config = dict(
    n_experts=256,
    experts_per_token=8,
    d_shared_expert=64,
    moe_layers=[0, 1, 2, 3, 4, 5, 6, 7, 8, 9, 10],
    routed_scale=1.0,
    init_std_router=0.0274,
    head_dim=32,
    vocab_size=6750,
    norm_eps=1e-05,
    qk_norm=False,
    parallel_block=True,
    batch_tokens=65536,
)
Below are experts of layer 3 (counted from 0) of a mixture-of-experts language model. Rows are named router (the router's row for the expert) and show model dimensions 0-95. Each number is 128 + 24 x the weight over its row's rms, rounded and kept within 0 to 255. Numbers have three digits each.
After each expert's rows: "mostly gets" lists some tokens that are sent to it at least half of the time. This comes from a sample of Wikipedia text that the model never trained on.

# expert 59
router:137140145193116084054149111119130124114152138100133097145081162096113089108136141122138146143151111124129106170158121093106117117136136170106122112094169085118122164114111121094102102164127143100148126115135118121132147116162122123176143110103119117102123120152124140121132081096156126134
mostly gets: " $", "$", " (\"", " “", " \"", " £"

# expert 91
router:126114111140137172160153130100147144146148135116142136105081138139090111083148132141133131132133125107136139145163116145147138163105093061128070092157127114110127125148122187132145145144157136104172065091110104125100163103099141150123137138103105157131127116119117104108102105134124157113
mostly gets: "U", " USA", "RA", "AR", "]", "SA"

# expert 131
router:134076136160106145158171099105170114111119108074146126083124138127125129127127162095140110128178122078160131129170087082120087141156129115142146169105105133125169129121118128103112154135126137126154101128134095106105157098101146155090161137145121128139124121129159132133154093099130111111
mostly gets: " state", " government", " city", "ism", " town", " Republic"

# expert 192
router:124180125159113129102113133143103119137136141104146178114113153104116069103098127133145155099097139125128081194146116153104151145158119181143122156102138168117119150121106113113143125101121140108139073105117113138114176110140154117138119142089093132102128110134132169127146151144121162154
mostly gets: " rele", " (\"", " er", " set", " perman", " ;"

# expert 109
router:147121151153158118136187138117108152133153133084122147112132162124168099135133109117133118088104201173114144065138096150116135140142094115154123152157119129101107123144133122086122142068141135105129103119108123106165139102118107128157103133102121092148141115123133130117143102150108174131
mostly gets: " ne", " bi", " ge", " Ge", "There", " Ne"

# expert 65
router:154141095080136150183141133157115082128111093123117117149116134114130125127118143176110107120102114092127113077116150124128194115147152122124156109104115161115137127115114101120101107120105099136144122170120108169143088160137130128111123155162156151149105107135158096114125147132178180109
mostly gets: " =", " Sy", " Type", " Society", "Scientific", " Civil"

# expert 189
router:107142146070131149142155126116080103143134139158106118107121147120129139147108109152112098131118161088081106119114146135123163098136084115156126102127104129173064096116101130171139110161164147124136119151108142118136112166134096154152123134177157144165149114132130098145116121141090135093
mostly gets: " Preceded", " Succeeded", "See", "Scientific", " List", "Career"

# expert 137
router:148124093132104119093164094115194139098115131105095114083146145134081167121131178107115133158143115076138131133145149146103116116132118156118104133137110116170125147072102120142153154082129160142152165115158124145118130138116148145140127134151097117167121103106107149113145114152130105087
mostly gets: "bass", "acew", "%;", " expected", " |", " estimated"

# expert 146
router:146129104170103137096131129147151133109128134155131142101139089138125128180117132092112118139146104129098108100132143162109159114095157149155129065120149128131141157119098134136119086141106142150165134103096095097135176088148149116150096162167095109168121135154072131146143118120151124152
mostly gets: ".", ").", " .", ".,", " ins", "ole"

# expert 232
router:131104122126123111140105111122150124124147100128130126116145120117101126139173108135075120096082159163109142086133117125110117129158154047175161167121114127105151110121132123121176131100095166133094143117145108172130119117146156109116123170137104102149154144148138156115162150130138176118
mostly gets: " th", " acc", " gl", " left", " dist", " around"

# expert 13
router:167135115177123150071124120152178145099140163097137102085132113132081118096112165111128151145145133109153116139156147114081123107105134147117128159128115107142149171079092127137121159124097161126160133123127097109106173136134139164128147123115081138136111109106103117138172113145137106129
mostly gets: " take", " taken", " go", " |", " taking", " takes"

# expert 89
router:129101088135100095118119117118114152124118141131085151140159104128115132123128127136110120143135156156132115116122152167100099125159108090107122099154103145090161156120149103124118143133114113125137104101173118071094155129133139135146114158135119070135161157184156141154104138185142093082
mostly gets: "iv", "ib", "az", " Az", "|---|---|---|---|", "iro"

# expert 52
router:107134122130123149092143115132145115118154094112164117150158128132123125162125156114145114126160186136135114143127113127104121093139148096112141160115094145115146162115132078104148159149174143107156116146132149131122095125161139138097134139103113099126106084060148168161178099107088155131
mostly gets: " South", " North", " British", " English", "shire", " London"

# expert 103
router:160116089175096143126132101144158142106083146108114063097128128152109114138115157094131155131184121124164156146141139140077083119102168114119127122136165096130154155112132157137120128138116131123152144121107106097104148138152154152112126140107131115144106154150094114146170099122168096142
mostly gets: " %", " age", "|---|---|---|---|---|---|---|", " Goals", "о", " cent"

# expert 63
router:132109112124148122077167137139123126120110168116134137108138143113117160101147166101103148143151176170086123117105143109139146161141142151100122091108133146141125134132093106104129080154145157135152098150170147138148130123102110121088128080165150145132161138116176130134082099135111096086
mostly gets: "em", "oc", "ic", "qu", "pl", "eg"

# expert 62
router:143162097127081105098146153121160111117141140133083144125145141097138118117172121124137122125148146110139128103128149175138113176095179150080126135137104109132107119122112161099112134122147151119116150116082128126131115197146151141149151155145144126142146079079114156071128124113100142117
mostly gets: " def", "|", " cont", " include", " off", " Def"

# expert 198
router:149145116078133111129164097080128149120118128136108102099145139130110143102140136098137092088143145084131103118140149169106166138189120126157101092121097132146091113118082113147145130111172141146148127131117147150112104141150144147119149177159112131165151125084140130158098110156127144099
mostly gets: "\":", "):", "   ", ".:", ":", " medal"

# expert 98
router:147104115154127129126104151064170133110143157089158136133138149081157097120131127141139135136142127128106162116147118189131061158130100136135087128124133142121106110155158130127135164128180129128139117100108165101147154119094124103113114165117126082133169096136117112127090146108135103109
mostly gets: "_", " step", " Kr", " $\\", " \\", " Mr"

# expert 58
router:121114120166124076088144091096146149100137153111137150134088150091135125113108128096169138156126133096149112146139103183111109134108163137141119187149151112149140123128120147130147099091125162135139150159125113129153154132131166121125170122153101157145160152070139122157096092125146129129
mostly gets: " invol", " deal", "—", " offer", " marriage", "ences"

# expert 72
router:116105143147106096100141119143143074129101120115096108143138121111152101145143149114132073116138089105151130122136141107132138129090168174080123129129127154194173135145132127110131136146128161154166126187112128130157138114124119111112158124169138124078094116162100118149163111103132120109
mostly gets: "ary", "ory", "aker", " State", "uty", "atory"

# expert 43
router:151130131107143107152152131058126115143153129092109108150112111159162124114128143129166148076115144120111163100150104165108105151115122138119087148119119170112085097114097100107153144132130114083109168125112148127147131136131117145141118092199136150156159151162155142122096125111140130117
mostly gets: " would", " will", " may", " announced", " rank", "See"

# expert 180
router:119099128136096172120123147116141129166134138122154121142078132147121090118140074106095114148144131111098103147108130144145102108137123108148088122140202172097097115125124170105140128129172110149131133172083121102180127117137085123143125097140117150142149127127167118085146118119113122149
mostly gets: "S", " ft", " mi", " up", " land", " water"

# expert 255
router:136138124174094173129081117157129118097134091132105136147160112141120108115089133118176108131129134115143070117132124095147129084181130134138164143172137113137140153112104095140134155152106147179125119156128105129093135114143162130124151123133092099084111107159138107139179136146101126137
mostly gets: " Thomas", " Martin", " James", " Robert", " Charles", " Jones"

# expert 136
router:145138125168109157131172114102155108130178181074109137126107095138141138170099125088103128119139112104114165136155100124122114123130080122102109163141091148131126143123142172103089109115177115155135092100116103078136131119124156130148121119152124164132124099117134142107125118095103134163
mostly gets: " County", " School", " area", " city", " District", " College"

# expert 37
router:113179101133108112123160115120130132118127114139090169152082128138086144179108104119112136122135140103115099178096148103161140115113160153104108163094146123127139144123109079144138111112148114170121143166149187154143154155085100091142161131105132122154109126103116140095131128102129119133
mostly gets: "ur", " District", " Street", "her", " Road", " Town"

# expert 95
router:121151124139100195122098129136164100149134123126151073123156101152128111146110137133135156162138112165134105167138112120079150150109133110072138110132138106173117138126118139143097166146096128183140145134102101142112124120151144144101160113069135113133130094144123129131124113176107093145
mostly gets: " December", " January", " June", " March", " July", " February"

# expert 122
router:140086117134112144072165103120152126086137178128165095124106133123089125158122166109124118169138152081141133145147134173118118133129092127109126137152127112129120149126135114114104155119115134102151129161167146113143152118159120135098099139082154133149145106126089135181128130077093096095
mostly gets: "k", "ik", "ch", "ich", "ki", "th"

# expert 44
router:132162125113106118166110137116128114127113115131153148114149136154090131131116151134122125132134156147112144118148096146114114126163146141088097088100148147149165121117124094121120179048112106137151158109146126143109141123142153118144147154085121060114156129117128153143125097196143153088
mostly gets: " Ed", "ald", " Ab", "af", " brother", "aff"

# expert 38
router:124143112150122100135175108130174155091155165126100127124166144114123122151140169095124158156147149104132121176174112097103079141122171113118102126168150104160132161095118137135131114131131157100147106142146130119133148125114169141109106115144106113141107126103136106121096088088121132069
mostly gets: "#", "ourn", " "

# expert 53
router:153108152147082169146139111147157077121148156129119151129128074155145114158129089138158098120168102168108139144150135131126140116127142126110128111114102130129180137123120140083130158111131123142139121102183087134101108132144130138134064150095128076115136111159120104157139113150124088117
mostly gets: " After", "and", " By", " When", " During", " Ministry"

# expert 106
router:125107112155157142102103104119120120105164132151161094121115126131137117115161126151158127123104132130128098136168151093088164124122107128096107087129151141109129104153106175159165123173185116116107109090155113109111134161118125140098079179092113130134118108160179108121125127147122150106
mostly gets: "The", " This", " The", " sl", " med", " bl"

# expert 108
router:088142132144106155111127123134098082116154169106157114109119107151137179126152138165111117131107080205163143128114157135114099125117126123087108102129104131143118129145148152144129107144174093122116108139101139127157137143117106136132104114116177180079102145125131140141140140094098101141
mostly gets: " oper", " government", " prov", " JPL", " sit", " Coordinates"

# expert 154
router:091170121081130128161096123131135145130135137119132115165154149106096174112121098120143129087140133128146137081109133133118174102163134173130116118100133134127117117115176131144105104174173109124137145120134183134095091124084124127119142117110107136118100137180180117151141106100119117154
mostly gets: " \"", " Clade", " War", " “", " rank", " Loss"

# expert 185
router:127129168155131099146174138120150110099138109138102107140121106128186117097158122150108105132127140133123120080158094138124114158111112123106116142081117160126106126167126152142148160146159148139167117095158139139166137106116124092136167148167113082106132148115101118122055109151122157118
mostly gets: "ual", " book", " novel", " recogn", " author", " special"

# expert 119
router:096125122101128082143162152107154120141086133193127118145128155118100143078115072129105109119138151116129150108132084101127135177122101126145130100118129137158162101142104140095130140153117139129114138102130147091147135107112162150187153161138135138150148152154155143116122124162111099083
mostly gets: "ob", "og", "rom", " Comp", " rel", "ib"

# expert 147
router:103110135131129140143146123079132097096141133118109097134128095070152130107149178121162115165124104097125144091166087140164105124083138155128100150092156134125119135121128126143112154145147131152145106091098128106147134119129178105101174168172134136120161154111100142149138145104133162117
mostly gets: "ative", " new", " local", " International", " national", "ual"

# expert 254
router:099160159161114100131130128110110143125143084151101166091147136124107089142122119113112074110137181142128101161119157106116123116099136136153100159121168145128130146173137154114111165095117160141108170156140162145141150120084100095108145147142120109125129155115143135152113085112123162090
mostly gets: " Ed", " Ma", " due", " Mag", " Or", " ag"

# expert 12
router:129126108188098115107162110132135145098087147107110106086124132173136116120118153108109171135177145141157110149163151115119107117127146111125098133137134093135149163100115156133114123143136122156160132151107108115112163112167137160114133139092124082126089148146092121124193085113123117104
mostly gets: " effects", " Notes", "iven", " ", " coast"

# expert 233
router:149145142153104142168137169134122108134084103109145173119134130126174112132131143137097114105118149119141155094111146124124103113199057140130111124131143157136145136139153135108106158110186102128120090082126123116138116083099101116154079123129134108119150115105139145130114153147109155158
mostly gets: " man", " species", "idae", " unit", " drug", " Animalia"

# expert 87
router:079129112139107084130135150135138137121138141133188106123153114144108162129127128151115143111141142128109136148118137112106127133146167116141117137162108089107140155131109110115159183081087146102148121084154118152126113102139132116112154156150074123146187111121097064114113164129140153102
mostly gets: "ond", "ij", "eg", " ret", " Re", " Nov"

# expert 117
router:156095081100144181140098147173133107131097116106107133133157121166107121103115098156113146102091145108168087135116111149163128126154129146155145116128115134110163153135129095118117156103120145100095099108154125134126097128131114142135115153099131129127107165127156089123161164182184147123
mostly gets: " Dr", " dr", " expl", " My", " Pe", " Go"

# expert 61
router:136122133149103113142162072140110117116132141113132137150101125119133117114115157104131159129105130163108094181161120111123119097154168146126138161171166091131114159118118104157106100114057169155150110113124113130110157128173154128136112116086103119130123166115140142117141129072143149097
mostly gets: " work", " business", " Work", " peace", " estate", " trad"

# expert 94
router:166123104160099122127112132135145112100122138075122094155134084178098144170173155111139124119116129118112147125136116141144138117122127091124152168176077131107137144133154099125144147130126137087143162118155094091092109105160139125162140167138077114097162120129144130114153162121110129100
mostly gets: " Bh", " Af", " Khan", " Moham", " Raj", "wan"

# expert 9
router:075127129174064138166141162112139123118112151146125148166130131112128094173110164103131088105182157126119116153129126126138125084128138120127140113143108124117126145112173096149139129129105147132139175150156081124126142128174123126087133168144099102095169118130144133104139115099111114104
mostly gets: " Park", "g", " Jeff", "ram", "mond", " names"

# expert 7
router:145086096088149110172163142112139131161179087119092092101116143124133097135141149104138152071130167141095134133146098145127107143128166128122083106119170094136114150124110116153128117119116154116159122106120099162151140163174097104111113134130142146137114130127180167125111128111145142111
mostly gets: "Th", "Ge", "Wh", " elect", " w", "Ph"

# expert 243
router:169096114146124129119165124142154182081162155115103142120124122111118146132089168093130154150160145121117124143158134118066110137104174125107126153157142125143141179098090116132082145124087164167134121119146089108114142123125141148142168107135107112128106106099123111163106109115117140129
mostly gets: " born", "8", "7"

# expert 40
router:081113096128093090144136131180132150145135169156152158115170092110149144128123135124109106106165141121097089110134121099142153161162103133119178136097157123093137135137143143138118121082103145132073105114151102133119150117113099159109169152155146111094110161127110127110103155136108143132
mostly gets: " f", " s", " t", " g", " d", " so"

# expert 45
router:151083093148083147105103117147158118137119152126173088082138129130140148136105154117169130192157117154143117114138115162084075119139144135130092093120127173138152126133106092140123142128104126106139127124132107111115148086114155125107155109119134140112097129109168104116150135174113157101
mostly gets: " pl", "me", "ze", " %", "onic", "pe"

# expert 203
router:155171146144186086130090155141104118132116160126125166098147129145156121150132124113162152142166132130111152146123153103137129078121114126136122096103107121107129144115103105126148136082096094146134148147100154160096139136105084107133158123171176087101111109122140142115112164123093149100
mostly gets: "ro", "io", "ge", " as", " De", " Val"

# expert 253
router:117161130127111149131135153098119144127176132123105146126146122107145106129089069143122123112128185162154106146132121094120144141126116068112139144146098142113114132123132138092144137103182138134135133132103151105120106152129075112173102100115130170124140105113096196147110081105136141134
mostly gets: " at", " South", " North", " At", " south", " near"

# expert 160
router:136138117134124168165109108149092130126131116166114154144154155147127092079111115164166147102124101158115065143117160095133103087169121127168123117116166121136098149153103114161148119124149119150123094116161153127122105154139092153167139167143127092148117103099129141116116081124123132118
mostly gets: " ex", " back", " trans", " en", " ob", " fl"

# expert 90
router:063107154134152151108092132140105113127089133135117139154128121139095084105068134134130126131092160122132118143129153128102135101164106153115098094165185148116168128124142128144129141188170143112121088090130116125098116146140115129117125129126173140103105125157111156136152163159144135124
mostly gets: " first", " also", " second", " last", " previously", " fourth"

# expert 157
router:130148142105144142159097158126136122125124151120089122107110170104164178105155130105112146151151135135123100087115161159123144137145123120149169158155063139101084131144113089145135123101134083115119104108108144133152152146179101082091104102125125123146116094111101118125129170128146119149
mostly gets: " same", " the", " within", " this", " entire", " every"

# expert 36
router:118130097154157149135114111165141176110107134133187115136131090143122138143165118132137118148134109111154093151139128098133120146116153104135147097138121126141181133129089134124091144170125118150135152125156100146120130140194155111121092143118095121165092129154131112125103081157182094094
mostly gets: "oth", "art", "let", "at", "igh", "osp"

# expert 207
router:147104121136137133114153094128156160092132150117123127126130096119152101158119171079106131169159157136131129136163141171128126092079134157137125118137172119162127154125093106125135114158105142153161101113102101103125173090127151129103159132114076122147119138127091122131113071084131150122
mostly gets: ".", ").", "\".", "rait", ".\"", " Inn"

# expert 128
router:136077122095136126119161114128118141123094165103094079175133139126133162092179182178161117168125091107111132098143138123154153088118158115128134125110122127128136135112097135149148143085147124127146103118105112162107095146122135100143098147122160142138138131096140173140140148108094121104
mostly gets: "%", " most", " inter", "ult", " non", " political"

# expert 223
router:149142091157104077115129107109154153092112159118132111120133144138140121135121152085126172160138145113152102133174104098092129113108167124129109111175132083146138161092114116113095152105117145144152134138135119091112145130162158161110161130138141090120110139121091101126162095118095133076
mostly gets: "   ", " ", "  "

# expert 220
router:148152147176150083091133128137125136126140097121153114113109148106123117155130121113138136150134176117118138077118155159123094154130128105091158113128110124107102157165113155120157132096111154140143131126136164173119121172148135121119125062113078153106153148131097140174095100092158136127
mostly gets: " during", " under", "On", " following", " on", " at"

# expert 46
router:132116155112141112146143134128125134138124107193114107140146111120136110054133129158176101102131124115113063152136152099117163099109115146145119122105140130113160115151102162139164102107152149076126159090177172109119132136108122129093159165127130135129131125096127120113145098155101139126
mostly gets: " im", " ob", " ind", " story", " ev", " ad"

# expert 235
router:120104132136097095144141130096104170139128159108080109109152153104119117125164140123132144136123145143104154181133151166138101093116142180090138116141113131094081101103150123176146132105109128139135136126122099122115107117146073130131147102163101091103159158133109166151164133156096143125
mostly gets: " to", " through", " known", " into", "ify", " taking"

# expert 75
router:124109104164156134103140115096088123122103147116122151138172138083158149096126143122127125156120146089176130154143144172169097121141120096092117116111133105135140121151141112152125092140123104157129122095129116188128147143135109123170135148098133117121143147175118077127112163068110104120
mostly gets: "ull", "old", " old", " Mark", " Miss", " Columbia"

# expert 18
router:162116114152082149169129137121130153107135125086150167124145118156138134124122145088099143093128199139142110127136082140129136128143120115164098166155137113100125149110124138102106153071136132168113131177157118090129141075128103142128100127117117137144126127136114134083131135167090152101
mostly gets: " Qu", "Th", " k", "Sp", "fall", " Sm"

# expert 250
router:092124121176166108139148118125105165141104162119122100126177136100164151098114132104126147131116137133134142107115129186112134177148086112157137153131123127123094137151118145120151159128122119131142118131092116092137123106094146107165142081127174099144128169162123110164126122106076145171
mostly gets: " species", "idae", "ales", " very", " Europe", " reviews"

# expert 244
router:112135083136113133076129114137147155117100090123188102130114124093139090141146128125131113149150146159147157107095134149110106134093134123107142170109137123132085117114158129157156090159145153182128139196149130116133108139135136146144106079103119139167131095123085119111129136106150103127
mostly gets: " from", " between", " of", "omet", "igr", " estimated"

# expert 228
router:150120127163145147104135078132149128114099134141131135126113128114101148123111172098170147160143167095127123185158120132078121117127137114106147132149124114153103152131160134099128118143089159073153080170133113089117157121166150135073139154125157120125106141092108107144118127147090129133
mostly gets: "an", "i", "in", " United", "en", "a"

# expert 225
router:149084086153130125126141144160164137113106122100162112132146218131100142143095170118151142166159124114153099123126110129105123108137133105141118102154104116119143141107122147162132146106077179119144149144122101117128133100147155120108122136077149107147131074089136124118113112138137097119
mostly gets: "%", "c", " Sc", "i", " sc", "ric"

# expert 115
router:135154141170123100112110120094122106125169172102119093131129086115169122156138147110124104111175161131129135127139095148101167134080156104151125117146132145123125119126086138142142129142087178105127108113162081121134145105141191111152120145134159093155102134163122134122104113131171137144
mostly gets: " one", " two", "one", "od", " three", " six"

# expert 47
router:142124121155149158123100115140126159118088149109115101123118118137086102124121149112130172119121121118150102145111138125174145097113097174090121122127133070070147149121170169128084142154103119139137159136111117136101147139104156144143142120109147137131079108150100069093138108138159104156
mostly gets: " Gr", " Mil", " ITA", " JPL", " FRA", " ENG"

# expert 64
router:155135123149143154161136128082123157090121152129124105081094094131127117100093150137128105114166150097103105161191117124097127111105125129116103093134112098141109173110135146099108096112106127153152177121126127101092167112134124145131131089098159104091090160144138091126144119127117139118
mostly gets: " N", " Q", " A", " U", " Ben", " Tom"

# expert 199
router:112111130160143120124073120193148112111130142143124109153126101152094155147138123110143102123155138097091081132132127082143129158116134124109107147163137125156142139125097100158166158146101134135122142146114083148131115107187175121154089095166073153111123145126117123116141111149136104133
mostly gets: " James", " Charles", " Williams", "ille", " Lewis", " Joe"

# expert 224
router:115163130133103115145111123090144098100099135115124103131167108177162107164135164106113122144115148112124124145151107097148118089126192133068171128108139137158154136092092133129109121174135150179150132125130094118142161108127177130125131163129094141119105110126141140111152124149122170121
mostly gets: " Grand", " National", " River", " High", " Air", " Don"

# expert 229
router:136103151151089090078163082088162149109129130082148114158123180127168102106162152112125134176164123104133153138158109104151136124128167123102098162102114128156146115113134168110119120104105129131134111122105139138135139138138125106117146088134135142121138112125117100149143096070100164140
mostly gets: " use", " development", "ization", "ection", " control", "ments"

# expert 69
router:177090115094116107128122096102114154118130116167149167154123141157170105139133115083153110139108146133117138113129102131173135138133127072176136125129091151135085108107151114138117145174124128139126155147140159169144145129114117101146087142077082095138121125176111132148142109125112123114
mostly gets: "ts", "its", " used", "it", "aid", "ots"

# expert 35
router:122149171142112126097130101083084135125157119132159083150091121109144144134109114122136097143130126094088160078159127177140128124099134138125123094143152168126120145132111143117116150167155159120101113135088125145160108149134151088136127143121154102132131158073098161082108130107134136165
mostly gets: " an", " a", " two", " one", " three", " all"

# expert 126
router:105095137108112132095157147125151111113144173105133188107129151134141134136117137072137124169163123161131111120154139123051139097115166107100146178119152100134112155106114147164128143141129117126158147142146148111148115106153144121149131152133094117126114096172101115092131161144161122100
mostly gets: " his", " the", " their", " her", " its", "The"

# expert 187
router:144152098150091090116154100098132158095138166123081136133147151120139103152124169098133165142147159110157112152175107104089129122122163086145104118187142105132134157101096108132105134113122163124126111128152117106123130098157159146104124095172127092126122145127129116111120099103119142083
mostly gets: " one", "   ", "    ", " means", " One", " "

# expert 3
router:111125125079122123097121119158159113144148153108156072151130181101102171145136151096105122121131102150109169102091156164124115149095156164140128153143112104112132143103102094106124136121094130122143116140104164117127136125150098129119142182132120147107122181149166122148133139078110143106
mostly gets: " ab", " ch", "Sh", " inst", " Ch", " particip"

# expert 194
router:134119118090143131160121135132115130140122154122070106109147127148185109117127123123106128148104126080123101171101129064151167160140116112114077134133146131165104134099119126148128106132140140175134191167119129127129101165141104125096110131135136158141101107167108088102153113160121129129
mostly gets: " May", " September", " January", " August", " June", " March"

# expert 39
router:081137119134154068111139136120141111143200150120088140124160159127127160117123130134150148096106136161136109116139088094124097145146119104156136138103116164137116105149123133125165144087122135095075130106150158154109152110100150120169142146098119086114133130117143114114093166166110150140
mostly gets: " there", " There", " you", " tre", " contin", " tw"

# expert 186
router:118134132149134174134080120122153107151149129086161094138100098163072090107087127132109162114080092096141084132119111125136127117126143120149124114148107153126156150162146144157105170153071120083138141130117117128108136145132154146148138100102118151110091123129103119121153143163163136124
mostly gets: " JPL", "RA", " ITA", " ·", "TC", " ENG"

# expert 249
router:144134112143122131119162133142139140112140149116145164125134090109158109158122146108110111137146135114095111103160146116096167125079155172151133068115179094153125139125100080116138119096092137174173100080116107114119165084112148125114136121131104111165132136155084134134133136110121136151
mostly gets: ".", ").", "\".", ".\"", ".)", " Is"

# expert 201
router:154154170158122157121149164101144110112143110140072152149160109075140100113096149118125115100137155093149109119153075096143104144129114139106156133140142118158144143108142106149159128104121149173135136094124141148077125093135142134127146163139088146101142118089120098148171122105142100115
mostly gets: "man", " John", " life", " William", " death", " David"

# expert 21
router:130154133080145108108132150163112139116129140100133158153156106144114107083191103113163118110157100167094145142124139128182135148106121110112108118178140127107126121116124122102107169114133122137090078126137082095136140122129127134183124151110106108168140163109110109142096115128151094144
mostly gets: " per", " '", " Per", " Mc", " cons", " Met"

# expert 83
router:113120111129137087102090087075140115106093126103137123163122107089138103142140119117115139147164089106178101119151171125132172104128125149094139158144162113158103156153095101117090159135086131159129143123115097126127151178162132164140125134137100110121119144089125138143141109117133139093
mostly gets: "|", "   ", "    ", "  ", " *", " quickly"

# expert 97
router:142122125100104155135151120135142156127126112110112113135149137153089207157167142111109126154143150135137147137119160140125139133128124145122073114190098134122170160096136147148141101155183110135148078094152131113105128086117105135121108132108100121114146119130097138113114148104070151139
mostly gets: " Synonyms", " Turnout", "quarters", " ago", " pm", " Succeeded"

# expert 196
router:152136137159099145158124108128111161104119152109165135105108098146146103143122147096145134140166139140134102171149107136112119075135155162118127162143121101106124154138134126136126145166093133170131133130099096124084182133153131158101159117049131109112107134109101111148148083098135134116
mostly gets: " %", " Nominated", " October", " Notes", " latter", " June"

# expert 197
router:114120151143122110139133107138158120105072175124151117148154145081116116131136155137130172138144108123074133114142152158118111139112121092129103142155156145118124111117177132123087124116109146154170186164139162102132147105119165136114135091096110115152071133110133146103109118133083101134
mostly gets: "–", " over", " un", " Air", " dis", " Un"

# expert 182
router:108115123161098147123165118140158140112094167126105140143126145112137126139120168141129159133141103098084109123148115133165124135134165176111107121150153125163107134108098127154099096128100168153153147180138120079130142125103182135088114110077097144113091142121124139127102154098141094104
mostly gets: "'", "–", "/", "+", "(", " &"

# expert 151
router:136123134113071118131174086090134140136116085153116144107102136116117097162118116094170161191141123111090157090112097164118105138168151146121129145114135117165130124140109113098131129097096123137146155184115157118125118130144110124082175143113099111131129107139156145116142118125112099106
mostly gets: "tern", " Bern", "ain", "ire", " pra", " establish"

# expert 179
router:107143128100105136122089124148114121125065122101099134116119115162104147131121110170128132120113154151106147120120203113139130101167095086127135112141110165113138163146115166151145119155169089130151087105152125113128118102084077157137078146094153130124137121139124138118121154154120133150
mostly gets: " dis", " withd", " dou", " MPC", " remained", " Spouse"

# expert 114
router:146184170152173110122157116106127156113126163134137147083125127157164141110142128098126099175141143119126165125127078133171126124149087128090099143116150106154130121125106069122132097120174128139140156097118100145156117113141101145115127131118110137139174120136096123150113144089082129136
mostly gets: "iss", "ock", "ank", "ind", "inn", "ark"

# expert 120
router:132169108178125130114180144179154165126141127111114124128146109156110094178120079095193154116143113133111142147133121126105120096156147126138129153151141165126164134129101131140160117104092170112135147132136144119116104104149130108117079121111104111110161155152107124081134123087129116118
mostly gets: "us", "le", "ra", " Co", "co", " De"

# expert 173
router:091167118129152116098153154104079140122140132148106131099140112155098096067123134164160133129101130108135138163122125137126138123111154082132166146106103108154122127141110150137162118113080141118133158090159121119124139162163162142118095116157112143153132144142140092090103107092173086120
mostly gets: "anc", " Com", " Nov", "form", " post", "com"

# expert 212
router:175106112149122136138111123144132159096121174100151110124106114162114160115097156082119128130188160125147093133177093123100107135081142116138097121156136104124132174107086132153107140126107134169150130107133094130105168124106143157112161137111108109131108123088091103121140116148118099115
mostly gets: " ?", "6", "7", "5", "Am", "8"

# expert 11
router:174142141101153127121132142131085098111157133118158137090105148111145133145135127137060159108139088101132117141125139093108116156134106145097164130174167133127117116137113149147123146151118164113112133181102086096123142138092134136094078119176110112148155130159149144093131119105159112129
mostly gets: " He", " he", " she", " would", " they", " It"

# expert 252
router:151077138143069148106115121123159139113129140135140127123133111141084101126113141125190093168135129108098141176149137123085104097142114111144136136171093140115129149115155106118124126107100120104142105158148116106100128100189158164115121151122109152112101134158100148085116115098108096120
mostly gets: "en", "hen", "k", "eng", "o", "ko"